From a checkpoint of a small mixture-of-experts model trained on Wikipedia.
Size: 12 layers, width 256, vocabulary 8192.
Experts: 192 experts in each of 12 layers, 64 SwiGLU neurons an expert, 8 picks a token, a shared expert of 128 neurons.
Below are experts of layer 6 (counted from 0) of a mixture-of-experts language model. Rows are named router (the router's row for the expert), gate (a neuron's input weights, with its number), up (a neuron's input weights, with its number) and show model dimensions 0-255. Each number is 500 + 25 x the weight over its row's rms, rounded and kept within 0 to 999. Numbers have three digits each.
Before each expert's rows: a language model's description of what the expert responds to. This comes from a sample of Wikipedia text that the model never trained on.

# expert 60
What it handles: Dashes, degree and minute signs, parentheses and pipes between digits in match scores, coordinates, term dates and stat tables.
router:476479492463508482502525476468507495513515491507530498485521501461518513509482524522541520530503516501539531491495524513471469506531483460519499472505475524460496458519515511472521483510485532526528553502456511479496484529495490498519540507530506498541508523511510489494524488515478491520488493462479530514511492444536521503504518502521509457500485533502528549450473518529513508474475560490525483520504513520536492450515488551465461482490511527459557518548459482537538486465519497518492497470491451538523523450485489516443473483465477511495507518516533495551475493535502519516518538489487488524463484525517531470491502493458477461501517467500473476512483490460467535486467500499508536481506521457477520475531536484474456536483562500483487474495487487508520521509476497
gate0:533517508453512460508507459441467504491460517516515460497539552459531504507492485521508468455492486520467522522494535521485502504483477456518490460467472509470539472469518519502517503482508516495501525512488535505503502516504525545481546477500501463546509509522524498519525483513508501551495513539456493461521512549544507477526512494534528511517493528503534536516497503481503528499510506502507490492479505506516558429489476494466500486517519521505543477514458473514525495481519489520488484450475484502482514495524468503460483501467551474500447492521482526507499483482481511525510467527479527509465537495494519531492490488498461489557524498492511487500480477494476529514446471509513525490518472445506514478502521500514516513477528515516488442447500524571506491517487460
up0:488455496510510477552497516527518498489496511511521487494483495473519529485482484507521531555520488518504491517496504489480538457499468501473551523507472504492512513478501515490465474473522482503464540479489447499521495504529492504514477514503502479473491535518512482547539512525439468496481506526470458527513528476480509433520494532519499462500518480527526515519502516559503515495472499465512453507452510518508506558531509476510490488474500516492513513524498500499476459510519528518496480526493459514568521516484488473540521485502494461497470533509566485530491515526525505502539494533517515482442495541498538513475461505486512460541486519514512519556486503486502489558475468481510475511453475550511518488540526559472495488504506539496451488496480484486521510533496496

# expert 26
What it handles: Reporting or decision verbs after was/to (announced, stated, decided, awarded), plus dollar signs in LaTeX, currency symbols and time colons.
router:473509520527512482541515457479522498522487538497526473504492515483521515560508528514539518525521454498478511506513506505490511523532482469509537504474470535484485514459545521498496470498519529516484512474504469471534456525508490553528524533516474502528514542541515497513555447498479479513448539475486496531508520463540535453502479528509486507522508532504522524494488535528523507473475545462500463495502518510524523479515497510487480468502498533507537530505490510508551496486531538527496516473481480526546537509498470527475464476477488482503485504503502489532451470515522504459536519508485528487509468505525501454478505493459483471492556491549458490517484476486467539536486521486532500471464535511508498482494511495484521483534560516488503476466449490496479510493483490
gate1:481470512460520481542512510469507495503488484506496489491553534478510515512455517556544529497514471499490490521515525486505519509528479510490525485485458503475511472521499503492478494474560499550488531466478482502482487485543481511521522509522501486547444485526506494577537510504471452492483531452487516524481526490527496480497488479508496490568511484558521545479465490482549525491484526548523456551488487527515495473500479495493474461477505532507504501511482491527507494516499500473444490506487488544506493470494496466481504468467474509473485497519501551499482504507535507532557514466492495484490471501456545475493486496473506487535543502491458483516476492502470518501465526500520537534496510489514523468493503518431500520456515502531488503484471483512472528531468501
up1:487500509482564469479522533522513500536539530524519520517522495472493499503512494502470491537475525543541534535508490482500475528459492477520520471465506501500520532497488475465503536490479528504491529488526498499533484499494510510492516492524525461496465500507508482476508517527488523521501472500473525501485446485444527496536529536502525461501480519469525523494484466536489495472479490451537532498500526497553537467521481514491505496509544532435509506518499464510492496471493455533454461499483486488485493463495463528481457493475512517512471535494532510490527454544477495470464523483491516552497503515529533490501475505467452532509485481522507465524516500458550526498475493504564541470458525512494510501532509512548481538470489497484488525501489489490533538519459477

# expert 1
What it handles: Nouns for careers, honours and works in biographies and sports, such as Award, coach, album, film, plus stat pieces like assists, sacks.
router:486479543522510479500493479455513533535522535524527502504493511488514532514486533509548509510553496488497525522495510475480481516528475484489489467489483508488477503505530525469469485490494501537454522502500474471526509496513492530499510541499521529520471535509543446539551506535503485519473537478492519534509491476476517463496456495519457482520478518511499531479457499532481508499492546472568515504471530533506496438498474511463462486500509571509507527532486503507522471509534502521469469489490494530554499500494468503480466476445503490521496531543511511524490479513519555482500509498494534480497477532520518466495450508499470496489507449526462493519488447504488521529424507498523524457501489494504522483493504482481488532497528487528474504463465470501470496517500470
gate0:531527526506523477490478494515482493535485472522508435497477478508495526542510478524515492539463476550469547492503526478483495493459490490520551501501500510498531522533507520500529512488546493530476511483490519486508503496493488505540492512459491486490500505477496485509568528504516472524501513517509509494539516503477493494530472474497532528489543508522458514486540565551479469498517517473457493511497500476547571502539520540485477509501515464488501465529485476512496501505535464543516449490471484517536484517523502514508513474541531509479456515513467548528484493492504527462508509492458477497539490550534528489532534470475508521528498525511488487490483502527485514520479490467544507493493510504531509501515519562473481549472537525545469485484499513525528474508455489
up0:521491451483484495486516529551455542484506511483469512541528531505527467498476521481522520516505534495481491488480483539541455486477484469517492507475521563511506515457511463501506512514542487474507495477469506525473570525507501518453532500523509494511463468474480507467525484432487497487494522522510530528519500525460464467515498530478513494518484469505537500538489472510544457477507487480495494537471494499478485472451494450482442488491503461481505499492500526483541445464518524456511493521507465514529485508538456502455503526442468503519525487498535526532502492527507487485525488482468459487465501497512523502527513537516511477525495498537469484515486521498507489507515545495529457485515489472511490474485509499496516473499476504558467494508468452513516499494495487

# expert 21
What it handles: Prepositions, commas and connectives that introduce a phrase in running prose, such as based on, reference to, including, from, when.
router:476472530497498455496499470509538492548456497502534472544550516481514517525481544535528515537530463523528534529520539507474490554501481494470506499487499515474494475492537525506454470448494554527510512472470500488526502527504510543540504521504493508511504539523530486518558482537468470521470506480494526500521521487520544494532483514529485468524491494514530525466454505501508523492459509499517484500475482518518507497508495528482485496518524530475525509521467468509549476458522520507481478479497472528536499486486473515485464494484514456490486497537514503505448482526528524468514521510452520489461495535521530479471471495499484480511508496531487449534495475492461560497487475496505516506484526490518528453534527488461465509521549511532470498498482474530487515511466479
gate1:476447485492531458528519466474473494491505548510511483504522548465486539520500514537504520523519481477496535495508456531555510465518470450480528485483485510505506541476505532472467517478502500520511524507481483474502490531513521505520542512502537511559486519513514512526538492553483500458483515500479508473536460489499518498527461547509523465510467518510535531486483494531523494479460492497524530515490550539511503485534461507504474494507493527510513510476465503558489515527496515526474488496487438538521512489507490462436486468448502492501501488491537476495512501487532482521517506515475532477496482503507516483468487481460461497534543458499474492534476447502466498530480471460509505516506513504523508475506528492476505547482502483498510496456511448514487546548497504
up1:482463506488463462518533529479517480474517507482537534482542512493574523515509503500509490507482533472494544504506532510550508513515482482499522506518464522520501497530499461487456459491491531544471528451510492472516511484488539510543506483514501501515503464496491474516492484538471530514472527475459467492495461485474533511524495539491487496493481512509539530521451505495493467482508506496580489513518514496503519469512486488522439494477481510485503508498511471549527506507549494525482509474499451495486498476512494519488486475509497520487541492535527475535499552563509525458502516483432537493475501571527535492483484480510484522465529465511490500521505470480504505529474473481485512462465467513491508511529530509459472549491486483491469478489490503501473532519529500

# expert 28
What it handles: Line breaks after semicolon-ended synonym lists in species articles, pipes closing table rows, and clause openers like While, Although, others.
router:458454489486499494574501483524485481516514498500515468498531510469508491548508497524508478556519486484508507529509513493505507524536500486465520481486483492479507469518547506500500488493525506524494522487466444489526436529530491521536514513536557479530465499544502483537535462517478484545458510498481514527530502503498533487508468548519513482505445517519495536498486525507539512498491549482513497510490481496499500472516468513504478482483498523471553490505477476502548498480496533503477475473494497532519517456483476497469515495505485478518495513512484511490431495509480555470532517497493506474482474536554496491502468472475495490510501455519498478524467454475498520540484491480511497463490535501540484474532502510460495494493521524511473504459464520533494509558502422
gate0:485511458536480512478540477495500488530502506523510505494493479514501542493499500491559471520485461466500525488493468484500484492484495481494507442500506533516534521503508482485530511492508493522491521519502470481494534494552460520572517485543487485466468519511524516494508482477490472506510474488491507542491508476536498502525478549465495478524462500512447515542505517521548476524512468474550520507536474509495506448526499480528466536497474528544490464490475483516437489500487543539464496493527508478547462480505486498475484507452508448483527499496508470504542460538489570485490477513483480513511474458514484460492510453491495494495528499507480515506567489504483469539490502497485509512504551510468506527522472489478485487490482462511523512463461484461492470492471491
up0:505467504495482497511475486438525483508495505483513508482512524475525497484499512530443503543498507493516541522489520521516532477515462493514479515494486509477463495477521522506474482527461499500481513517508495493524486512431499440466496480464473480531512545519451477459477505492521502501505471467504523536523469478461536499482528488504530480512514487528533502491498471529481517482464527504465490535484534514466481531491504496525503437499537508502539517482496523501508495472491497454499508495502458539520490520464535510471485498488479529524463508502494498520484501490521462529497490440481518477461489516504501497442504511458479559515458523464492488516438516481492514476471483499491510455494461445526522487445502522550468479471505473457463529489484495529505477507558513

# expert 25
What it handles: Pieces of office and institutional words, especially in politician bios and election tables, such as Advisor, politician, federal, Votes, ±%, contract.
router:489467526502513496480491475440501509485466538511518452515501490472501513520483500557540553496504482512516521504505515490473503517545464474473477497480487487494504503480474512510469497503488502510506525510484508478523454503524480515515507496522529513527502539532522477536569499514528475507492532493484521537501487455483526460503463528496478501518484520516530539493457502489525522425476512499547472496494508501558520453531504512482475460516536548495517518487476476514544491507523484538470491480458486498531544506495467500449474492495480485517487527519535501529482451523538493513523497504497547493509473514494555478487493491451495453506574507516472469499480503478486499526473517484539515444506510486486532473519494500482496534487513541504468490454521498526476487499476464
gate0:457486512492524510500525492509534517506502499558497494510447543548491489464525484457479536508469494518510499548536518482524450474544507462491521491492501537491526434505507528479498488537504523530536484505501507532495487511491519513469483477499500470512511521490454482504534493501480488498500483489504514523460545488474499472489533532466486459484527563486531507480490513501501484448504480448542488536497494539514536491496467458507491494527524505497477499510498425509533493518491474508492487443491508499523489543493496495510477502498471491532514502507564523492499522505553490502511471503499526515492479531491454445458496496550484515468539536499511503467545488503505526524522491514490500485491505549527556486530464474507482486537508491450493511532475506509511479475469522
up0:511547493521475494513499510499517464548499509537459511516504514515507529546490525505509518498487510521465500489523505505477471504555517508536516483483494504507466466520512541501488526496519555522456499481502515530510494489538501469528500477444474479478534544489501536506480461468490484501463507505520516548469511461459529473483500487489501450446486481495538509469469481551471507493480501511517489466493500515515544492497471480472499565493515489515462490478500486463542519486489506496480514499529479453520474521521494494499480499536468478497499477526515537463503489506471498532474508472521509558471473452506498521526509487501537507478514507542504520526503477512553542467510499516551508483515499460495537459507480501501502471522475486475502545514515542522523485416529465

# expert 56
What it handles: Forms of be and become (was, is, been, being, became, remained), mostly as the main verb before a complement.
router:494502515500500480526501507482513538545489492510513497518539534478517538529481500532518542505530480504505507525509517514481503523536501497482517480472461527477528472449492520487486463480520502542496506476452497490532488515519511493522497519537528473512491537525519497503556491525472477486493513461488522479555518502535531458517486509552472481541450508539487538465478471542532494470503505472531480536488493520486526492507464504504477455535501535476522509530476495522536484487550510505475454470494470517509524499482447500483456501468497487512468503525537516502460498533513543491537524469476533465473480496509545466493472475492470485505528517492520464543480490481468529521463509463531533472487542494518503466526514499466475495520516528514467482472467491559499489531491481
gate0:526502512497528520514487537500514455500497518511522485505495470478462539445476514510562483520515479479577518518516488500485499497498450461489517504480498463497492477527503486498490528507539499512494501489497485524497497494492483508473525485446520464495536487503532481514476517477481522481462522487494477533465491497527473494457486497486520475477536494499529503533502497486520519469465507534483460486514509492512508488490507518493486525499483498538517495504508527528503505479460524477488547480447510481498455462520542486512484458513548464462510502512530539518491516475526478483468553506512469476460473515528439484496508529447518523517541445548491494490477476509558501459483479492488510464467471531500504482506539515517494549465513510522489437531535527482496517491444523
up0:491505493489546481552520450510495518471525495508503474470531484520520519516492511505492503530514502515498531478546499514492489504508480491456501519489478517480477463509513498483470502480509525476486517525493490505492490509475497513503516501499499456519468478479510505525478480508501515548461516523529515536454502464512507512506466518465468487504454512461521515513461508496450527492482519437497533488510480516533505487512526543495490479512522530516559485506450503506549507541482550501479466465507482535534487485478476508520498458495527460498525511515465463526500474515469471526478536481481525493452487539523491501454522527525522498511519531523468508452497506477502531475500448499465547528490478451507530508519504531525536546458506472503463508491474543443464559542487497

# expert 42
What it handles: Line breaks ending table header rows, markdown separator rows, section heading marks, and column headers such as Notes, Ref, ±%.
router:502493501484518470513543489485491489531511494507527493506517513497553495527463506557536503513536455480476517503524492536462486523514486439488512475471473510492492467501508522496481493477496517515518543475472490524514426536548481534501520513549562511488478500500544487538533501545492473486496517500496496511493506494512532511509464513484498462510495480520488544501509500485516517476496532500510450542484532496521518474511488518492463492499534520523527526514465487511546445477509499555461454489516464522508525479488482494483476483504509481481493486519501533522494476519530516514531508491456503482494522525513560470434477486524477500503540497518467480539506486482499518485481510490503514468472545485483530488502507517465474495470543545519494464456449474506531533519485444
gate0:534512519520462508515504479479509537491486537535525471464509503482467477515528490485512484526525523510499551499498473498510463522564527495496512513509504540495532523500491532487462525483489511513470512487456481534483515516447499480491513495474517469547537504501512511569508545507496507503464490513480505496483525506502542513515466558511507526490467535506526526526473540499480487490547511506516484503490541516501475492476469486446479484507473509510490534508475492489477484523488516566507472465537472515499452481470478505496506483522480521513498456523464475464498498500459507516509499497524520516531444489464518492476484479493495484511482518571486500542462495495505472516508529470528508504546469535509526462535495503499518510528557462511471479525471543501535517450482446
up0:466514493456520498517502518501519472468538488439511482486527490506522518516553534500464484482526526545498461516510487503543542475467512507474487550495511556497471515473493474511527509471501441515472505526476488474509467492532492523519523507548485515513468510527475495484484487497495524511505499431468476506478488512474524481509508478495499459508575502499497498484492520493486557498453517480525491566496505529487469494548526482545502451510517505486495454529496498518497566495541476533513494514463491507538515494548463512524494491509539497487506514516510521509483493502512482485445516523508538466506525507542495491532480500492519490524509491489509479471461506476471528532496474507495536493486486472546514495466522518484504477524474521517573533523501511476529482488501529